Below are experts of layer 7 (counted from 0) of a mixture-of-experts language model. Rows are named router (the router's row for the expert), gate (a neuron's input weights, with its number), up (a neuron's input weights, with its number) and show model dimensions 160-239. Each number is 200 + 20 x the weight over its row's rms, rounded and kept within 0 to 999.
Before each expert's rows: a language model's description of what the expert responds to. This comes from a sample of Wikipedia text that the model never trained on.

# expert 33
What it handles: The -ic suffix
router,187,204,232,162,189,200,206,196,196,225,198,197,191,187,198,197,194,241,170,215,203,165,176,214,196,215,205,209,197,227,211,214,186,215,209,203,215,195,222,199,232,236,172,177,177,182,197,205,204,205,171,206,196,184,177,223,196,205,177,185,211,176,215,245,188,205,197,195,240,149,200,209,198,217,199,199,224,227,213,194
gate0,209,210,196,192,207,180,183,230,177,217,205,215,215,214,202,189,197,242,189,223,223,181,173,210,190,255,219,158,224,194,240,229,242,200,231,210,185,216,198,188,228,207,203,208,210,210,200,237,237,190,172,201,216,202,213,206,185,195,212,200,197,203,239,201,178,200,170,217,201,165,175,181,178,181,209,221,241,234,187,158
up0,191,171,187,173,226,182,212,200,210,229,182,198,197,197,210,202,209,224,219,195,198,205,155,200,221,169,226,203,155,174,209,200,260,194,192,170,174,192,179,193,196,227,207,173,188,226,209,204,155,204,162,201,215,208,206,153,193,207,204,181,161,216,193,206,221,198,174,193,213,207,162,175,192,189,208,226,225,213,223,189

# expert 28
What it handles: Title-ending words
router,199,202,189,182,182,165,210,157,223,223,239,208,251,231,211,201,229,234,200,210,190,192,189,210,207,224,236,210,198,179,185,183,244,219,197,203,212,190,206,206,205,204,190,208,180,189,212,236,182,209,188,197,166,190,173,207,196,222,214,185,226,195,211,188,194,187,201,215,215,174,227,185,211,206,196,221,226,187,218,208
gate0,185,206,223,216,198,155,180,182,221,211,222,177,196,226,197,201,192,188,233,189,210,166,195,209,195,207,212,241,221,216,179,228,210,197,187,163,205,201,202,206,239,191,238,204,224,205,203,190,190,192,155,191,210,173,226,198,212,251,265,157,203,164,179,219,153,200,199,199,209,210,170,193,231,180,205,188,181,219,247,213
up0,196,188,169,228,199,197,210,173,204,215,209,180,208,191,195,205,206,184,207,178,219,182,180,189,201,179,228,217,230,224,184,196,224,213,187,172,196,195,192,214,183,193,191,219,206,194,210,174,174,225,174,205,225,217,218,188,176,227,179,201,179,208,191,173,203,182,207,195,207,218,214,243,247,226,210,163,193,163,226,230

# expert 9
What it handles: Numeric punctuation
router,191,226,209,194,192,205,222,173,216,211,216,215,199,211,230,173,220,192,173,220,212,196,200,173,193,210,208,199,222,200,226,204,240,194,191,184,214,208,223,210,214,235,199,207,189,190,226,177,187,205,192,208,182,179,198,206,234,224,182,200,226,180,173,197,203,205,180,178,214,180,207,205,214,189,215,216,220,209,216,191
gate0,173,177,224,178,190,184,216,196,216,185,228,168,205,216,205,191,197,186,220,188,176,202,191,196,233,223,197,187,203,212,209,178,200,180,167,190,187,206,243,214,173,179,213,247,166,206,204,189,221,198,193,224,193,208,223,176,211,187,203,187,201,220,194,195,197,193,209,178,206,202,202,188,223,169,189,181,215,181,212,201
up0,243,208,224,200,221,188,216,198,228,206,187,174,206,191,222,205,171,181,214,211,206,208,181,196,204,193,184,197,252,195,205,225,182,228,213,178,209,192,214,192,186,195,184,205,190,197,188,209,190,228,203,218,225,207,217,150,190,186,165,176,228,156,211,215,218,223,190,165,184,195,153,189,223,184,199,208,182,190,205,178

# expert 53
What it handles: Latinate word beginnings
router,177,189,206,211,189,194,213,198,223,218,208,206,198,221,209,221,224,181,170,213,185,165,209,233,194,217,184,208,231,207,161,187,204,187,192,214,197,159,229,202,212,215,185,218,190,201,205,213,195,227,178,207,198,192,190,217,189,205,210,159,217,212,182,200,187,209,177,175,203,192,223,187,212,194,212,222,183,221,231,182
gate0,179,194,222,191,198,213,215,203,187,216,185,212,201,195,228,172,172,211,216,202,187,190,209,154,231,212,226,201,179,178,158,197,179,174,179,200,172,213,202,211,221,197,183,185,177,191,189,203,192,185,218,213,189,195,192,180,198,214,216,206,155,236,209,228,188,218,170,206,172,239,215,204,212,196,189,212,208,200,193,166
up0,179,220,207,170,201,196,193,229,194,201,207,193,229,232,216,201,177,197,212,215,183,187,221,159,222,190,206,208,178,166,175,161,161,178,239,208,194,212,188,189,200,203,191,199,196,232,197,198,206,168,227,193,174,195,154,191,186,201,184,180,138,184,217,227,214,191,180,185,189,202,205,194,162,200,199,220,207,179,178,195

# expert 60
What it handles: Pieces inside foreign proper names
router,204,214,187,182,190,160,183,216,197,194,195,213,200,216,234,223,224,212,190,202,169,191,236,171,192,207,219,197,230,213,178,212,198,205,223,228,196,229,213,215,227,195,172,186,174,189,198,183,203,208,165,203,180,205,171,239,212,220,195,189,211,186,198,208,185,179,174,206,238,223,187,156,197,197,194,223,210,204,217,183
gate0,212,234,200,190,190,184,201,200,202,227,192,210,182,229,223,208,205,219,205,167,217,216,212,208,153,179,172,190,217,195,182,258,214,212,183,185,186,196,221,199,220,203,207,194,243,230,214,216,205,200,221,175,208,191,206,205,209,217,185,220,183,173,181,202,240,173,189,202,201,189,189,208,207,191,203,206,207,194,189,195
up0,191,152,162,202,175,200,181,179,203,197,200,180,181,187,156,215,155,206,242,204,207,199,164,170,183,174,196,203,175,196,202,188,235,189,178,213,174,191,148,211,184,240,211,221,218,194,199,179,192,182,205,181,172,183,232,183,187,211,204,207,177,218,212,178,226,183,165,182,248,229,219,219,187,192,165,219,193,214,198,207

# expert 14
What it handles: Ends of institution names
router,182,207,193,171,191,172,251,187,216,228,194,218,193,188,234,219,211,254,172,217,195,187,180,189,191,227,241,226,231,201,153,199,218,249,176,209,211,175,196,218,204,211,188,199,184,184,194,208,178,184,204,201,169,198,158,206,195,228,188,154,219,166,211,180,211,191,199,174,183,180,236,169,176,206,232,213,202,202,214,192
gate0,217,166,197,151,196,219,237,178,184,201,191,177,259,177,186,221,174,201,205,193,202,238,194,211,160,182,195,208,209,211,184,192,191,181,199,194,174,217,224,228,187,186,159,188,203,228,223,147,175,186,224,225,186,189,195,199,196,179,190,198,204,215,219,179,199,229,198,152,223,230,168,218,204,167,173,121,215,198,187,189
up0,209,202,231,219,227,209,220,155,151,207,148,222,188,212,209,169,194,202,190,209,206,207,217,211,154,206,238,205,189,213,228,208,180,152,203,171,194,184,195,207,182,190,234,215,198,204,217,201,224,199,159,204,184,195,200,181,213,183,191,231,233,198,200,223,190,208,181,186,208,222,176,204,189,193,203,207,200,204,188,217

# expert 13
What it handles: Taxonomic name fragments
router,185,216,216,215,195,188,177,221,214,209,219,241,194,225,213,229,220,207,206,211,200,203,243,201,201,200,223,205,205,208,209,175,207,203,187,169,190,206,225,210,231,205,177,232,183,215,209,165,184,213,206,210,203,184,189,216,213,209,194,150,217,197,210,225,186,188,183,179,266,184,220,208,198,205,194,214,199,217,202,202
gate0,189,163,218,189,183,159,227,211,224,186,163,215,199,167,175,232,200,233,213,190,184,203,177,207,216,222,193,151,191,166,171,203,186,167,179,154,189,180,225,217,207,209,209,186,180,198,224,195,172,217,202,203,210,211,198,220,200,206,220,212,196,183,194,210,193,220,186,172,202,208,202,176,183,225,200,154,185,193,226,169
up0,228,196,195,234,208,188,211,222,167,213,192,220,178,181,211,168,194,203,214,183,205,183,201,193,199,182,195,234,190,200,195,208,221,220,196,211,178,222,215,210,195,201,169,182,186,159,185,208,222,181,208,169,154,212,202,224,211,191,199,201,185,201,192,223,191,200,171,199,162,195,184,191,191,175,238,210,200,226,207,246

# expert 15
What it handles: Mid-word stems
router,185,223,236,203,168,214,223,152,209,209,222,193,192,195,246,210,199,237,140,209,176,203,219,234,179,190,218,229,226,233,178,219,190,221,180,207,204,207,234,193,210,191,198,242,196,196,184,191,200,232,159,201,164,199,207,205,194,227,206,190,208,213,219,213,182,199,182,168,276,207,205,160,182,214,211,204,205,228,207,196
gate0,228,222,220,178,214,201,218,190,189,188,212,216,223,184,216,205,182,221,133,194,185,227,182,157,224,192,239,199,211,186,171,199,192,196,240,209,200,152,194,199,212,173,216,223,189,207,223,217,219,204,152,219,189,194,190,186,215,222,215,200,191,191,197,201,189,216,156,188,157,211,214,213,182,215,205,203,243,170,195,213
up0,222,218,215,207,220,213,193,205,218,180,203,178,204,261,194,207,188,205,185,201,214,187,197,238,195,196,184,183,205,209,189,197,183,210,217,209,224,190,232,227,170,199,145,222,212,219,178,184,193,196,197,184,186,205,185,212,231,188,227,201,224,192,171,209,200,172,246,235,232,186,173,184,210,201,199,206,216,211,212,199

# expert 1
What it handles: Non-Latin script bytes
router,180,229,198,189,182,217,183,190,207,205,260,228,190,243,219,200,210,201,151,202,200,193,232,204,200,199,206,206,206,205,186,207,210,200,177,194,219,197,207,225,208,206,185,191,183,175,189,204,186,205,190,190,192,182,205,207,192,217,169,203,231,196,209,188,203,201,182,184,201,173,204,165,202,195,203,211,181,196,216,190
gate0,201,199,167,192,204,184,192,192,227,199,254,215,175,215,190,178,216,193,179,197,179,178,165,191,184,180,214,212,224,184,216,192,229,205,191,219,181,160,206,171,204,166,186,194,190,182,202,195,195,192,230,191,187,144,178,208,184,190,180,177,258,207,201,216,189,224,204,217,204,228,179,169,203,186,217,188,237,213,186,207
up0,209,222,223,216,203,205,190,216,179,211,203,193,184,183,215,207,235,180,173,189,192,251,213,216,183,192,214,181,211,185,219,211,190,254,213,136,203,218,195,185,176,202,221,205,247,185,186,183,193,192,196,219,191,195,199,222,220,181,195,239,196,216,206,188,190,198,199,210,198,183,188,220,194,235,172,212,201,174,225,196

# expert 24
What it handles: Award and film category words
router,191,187,206,210,193,175,184,215,234,236,219,224,201,231,228,221,214,240,200,198,191,183,218,203,178,218,208,199,221,196,189,162,228,229,193,192,210,207,203,191,209,218,197,214,190,190,251,178,170,205,191,239,189,196,202,216,208,212,192,168,210,190,196,219,241,186,196,213,216,151,215,181,196,189,210,200,241,202,226,204
gate0,172,225,196,185,184,189,206,186,182,185,212,209,201,157,209,210,186,172,205,194,196,218,188,193,225,202,213,196,212,246,213,218,227,221,192,213,189,236,186,163,178,226,179,178,222,164,200,205,213,193,235,171,189,223,150,189,145,183,213,205,239,219,202,171,202,184,193,207,188,175,190,198,209,237,188,225,207,230,176,208
up0,188,185,191,203,213,204,218,202,194,199,183,192,163,218,187,210,219,222,193,205,219,180,191,237,204,193,216,211,205,191,204,201,184,186,214,229,205,204,197,256,216,211,215,233,191,215,189,227,206,206,194,233,203,190,204,182,176,241,176,183,176,205,217,164,209,217,181,204,185,193,215,205,174,230,202,176,178,192,191,192

# expert 8
What it handles: Letter t word starts
router,182,215,216,177,197,221,216,159,214,223,209,199,203,211,182,205,195,222,188,220,175,197,212,200,183,206,212,220,216,199,175,169,189,198,220,209,191,184,214,187,210,233,206,207,170,186,228,211,175,223,191,206,206,193,223,215,216,207,201,190,216,167,185,229,205,166,166,209,227,186,215,158,207,221,201,198,196,232,189,200
gate0,193,217,244,185,210,209,191,204,202,217,183,211,206,201,192,188,190,195,214,187,183,191,205,175,209,168,192,176,183,175,186,195,191,186,174,191,200,173,208,197,228,221,196,205,232,218,184,203,185,205,183,186,236,195,192,205,221,202,199,232,182,178,199,184,191,204,185,216,164,194,212,189,187,178,206,182,185,219,177,170
up0,214,184,186,196,206,200,198,201,218,211,182,207,174,194,174,190,170,199,204,185,211,187,241,148,218,192,196,199,213,192,198,175,196,166,205,178,160,156,147,164,232,209,174,218,228,172,218,180,220,198,176,204,224,177,195,193,179,229,180,193,202,209,206,194,182,204,202,203,161,217,197,206,201,235,189,207,229,192,204,236

# expert 12
What it handles: Mid-word pieces of common nouns
router,193,183,202,205,187,162,186,206,202,205,202,200,202,243,243,189,215,181,188,200,202,166,235,248,188,216,216,224,202,195,192,184,197,201,159,192,213,212,208,195,218,213,184,253,186,178,208,183,196,218,171,193,208,209,178,212,236,207,214,152,232,189,204,210,179,194,197,172,238,173,211,189,198,202,216,214,220,239,223,183
gate0,202,186,223,227,200,198,227,194,166,197,239,156,169,199,170,188,218,194,204,219,166,179,177,179,224,213,198,171,201,275,187,234,200,250,218,231,180,211,180,222,178,219,184,195,204,221,213,224,210,241,214,196,196,139,193,189,209,218,192,210,195,222,176,195,188,158,206,180,181,222,196,209,234,205,213,208,170,162,193,169
up0,233,205,203,195,170,192,206,214,178,178,196,194,199,201,197,206,199,167,210,178,200,213,197,200,209,190,218,221,177,205,217,200,178,179,218,214,199,196,202,163,199,216,173,243,199,195,225,193,190,189,209,206,193,183,226,216,188,189,164,191,186,233,166,211,150,172,185,156,221,199,208,196,184,193,195,219,196,219,201,178

# expert 25
What it handles: Word-initial re/in/au pieces
router,182,187,200,185,183,200,228,214,212,216,220,196,228,205,221,182,189,195,173,204,189,212,233,223,203,221,197,226,199,190,193,220,252,194,190,197,178,205,210,224,214,181,171,211,196,182,208,205,190,223,188,188,184,191,200,215,206,204,200,138,225,226,192,215,189,209,196,189,223,228,214,172,187,175,220,204,226,208,194,193
gate0,198,254,205,236,191,199,197,241,214,198,194,188,243,186,219,217,172,238,172,189,183,168,223,194,184,213,216,174,206,172,166,180,194,173,207,188,197,209,193,201,225,223,187,184,236,207,208,186,198,232,197,182,207,204,173,215,221,167,214,199,219,231,193,193,240,193,160,185,189,236,180,230,220,207,185,213,204,212,201,201
up0,187,187,191,228,176,209,211,238,200,211,175,158,198,195,219,233,184,237,163,193,211,223,189,217,214,219,214,194,203,155,194,205,186,212,215,190,159,214,166,184,212,210,168,202,178,223,204,214,225,162,222,197,221,220,168,205,237,222,209,222,175,208,204,204,172,198,170,200,192,223,179,217,177,188,203,200,208,197,208,194